From a checkpoint of a small mixture-of-experts model trained on Wikipedia.
Size: 14 layers, vocabulary 32768, 35M parameters.
Experts: 16 experts in each of 14 layers, 144 GELU neurons an expert, 2 picks a token, a softmax router.
Training: a variant of Muon for the experts, 8643 steps.
Below are experts of layer 3 (counted from 0) of a mixture-of-experts language model. Rows are named router (the router's row for the expert) and show model dimensions 192-255. Each number is 500 + 25 x the weight over its row's rms, rounded and kept within 0 to 999. Numbers have three digits each.
After each expert's rows: "mostly gets" lists some tokens that are sent to it at least half of the time; "gets" lists some tokens that make up at least twice as much of what it gets as of all text. This comes from a sample of Wikipedia text that the model never trained on. Tokens count by the router's weight.

# expert 3
router:455504514523498500489471497492515438472516488506497495519521482558475498543471507491506505482484504548491510491533431523514466491475460467519524493529492485537458474505458478526487478499462530
mostly gets: " States", " team", " City", " most", " number", " season"
gets: "–", "-", "201", " He", "200", " League"

# expert 6
router:519534447571531517507451456468528498457504490518507541508543483516455496526503523485449492507532509511466484476512490505503544491460472485512512534512453478520472528496501498476472500502484467
mostly gets: " was", " were", " first", " be", " is", " not"
gets: " was", " is", " were", " his", " first", " had"

# expert 14
router:515500488537519500509463511520484475499508519490487497488498490548476470512493505490529515517508551488558510470488505520540478510491450509526429507500530481539439505521461525478496508486497509
mostly gets: ".\n\n", " the", " The", " \"", "\n\n", "=="
gets: " the", ".\n\n", " on", " The", "==", "\n\n"

# expert 0
router:508517514511508505535455500495543496486524500489503484545482475525446502491498557529540539486491546512524507504534482545543492483497498527538524521490497519523467474492453521486450523491486507
mostly gets: ".\n\n", "\n", ".", " (", " is", " to"
gets: ".", " (", "\n", " to", ":", " is"

# expert 13
router:521484514527493575534456533488463477478524532512538512549512464506468501501549493543513554517528536541560500498462462469499494492462488519531487488523497521509462505517465521508535549484512543
mostly gets: "5", "7", "0", "1", "2", "3"
gets: "0", "1", "2", "3", "4", "5"

# expert 4
router:473525459517517514524485487477505505481508508496553506521526485495482460535494496498527534467522541482498482487519456523506492449480510511543501481524496522496509508494479547508522475483465561
mostly gets: " of", " in", ",", " the", " and", " a"
gets: ",", " the", " of", " in", " and", " a"

# expert 10
router:472523496535519510483497527512526481464536502493536527546481481458480463521501507496509483530476511476511522478524455491499488479508445517539529510535542515523474490448514463488465494456460542
mostly gets: " |", "-", "\n", "|", ";", " |\n"
gets: " |", "-", "|", " |\n", ";", "\n"

# expert 9
router:520505450492494507543471510509478474484523476503517493524519467550494488463519488499525516510498517485491527482542483513484475499476487504489502524527502478524508529469524464489524498494504561
mostly gets: ")", " for", " with", "2", "),", "12"
gets: " of", ")", " to", " for", " with", " in"

# expert 15
router:476527482504515498516507476483501490486526514530521504508533460519465507507530504493508520496534566519496493522482500496534498463493452517515485538543493494533507488495472499473515537502479533
mostly gets: " by", " as", "'s", "s", "ing", "er"
gets: " as", " by", "'s", "s", "ing", "a"

# expert 2
router:490538458507498556496471518503508513490501509488544522555513482518428471491491531510490495537491523559504514494488466541527483483503480525529508517550517469482469508518477460463506493470580546
mostly gets: " ", " N", " M", " A", " T", " m"
gets: " ", " A", " as", " $", " M", " T"

# expert 12
router:557526487515514531496479493486499497473509512461531555526488515511430483504501500498527523507501494513492478523468452473517491519465487499532532509501565501494483476499489461503471531500492510
mostly gets: "–", " be", " de", " all", " U", ".S"
gets: " ", "–", " a", " be", " de", " P"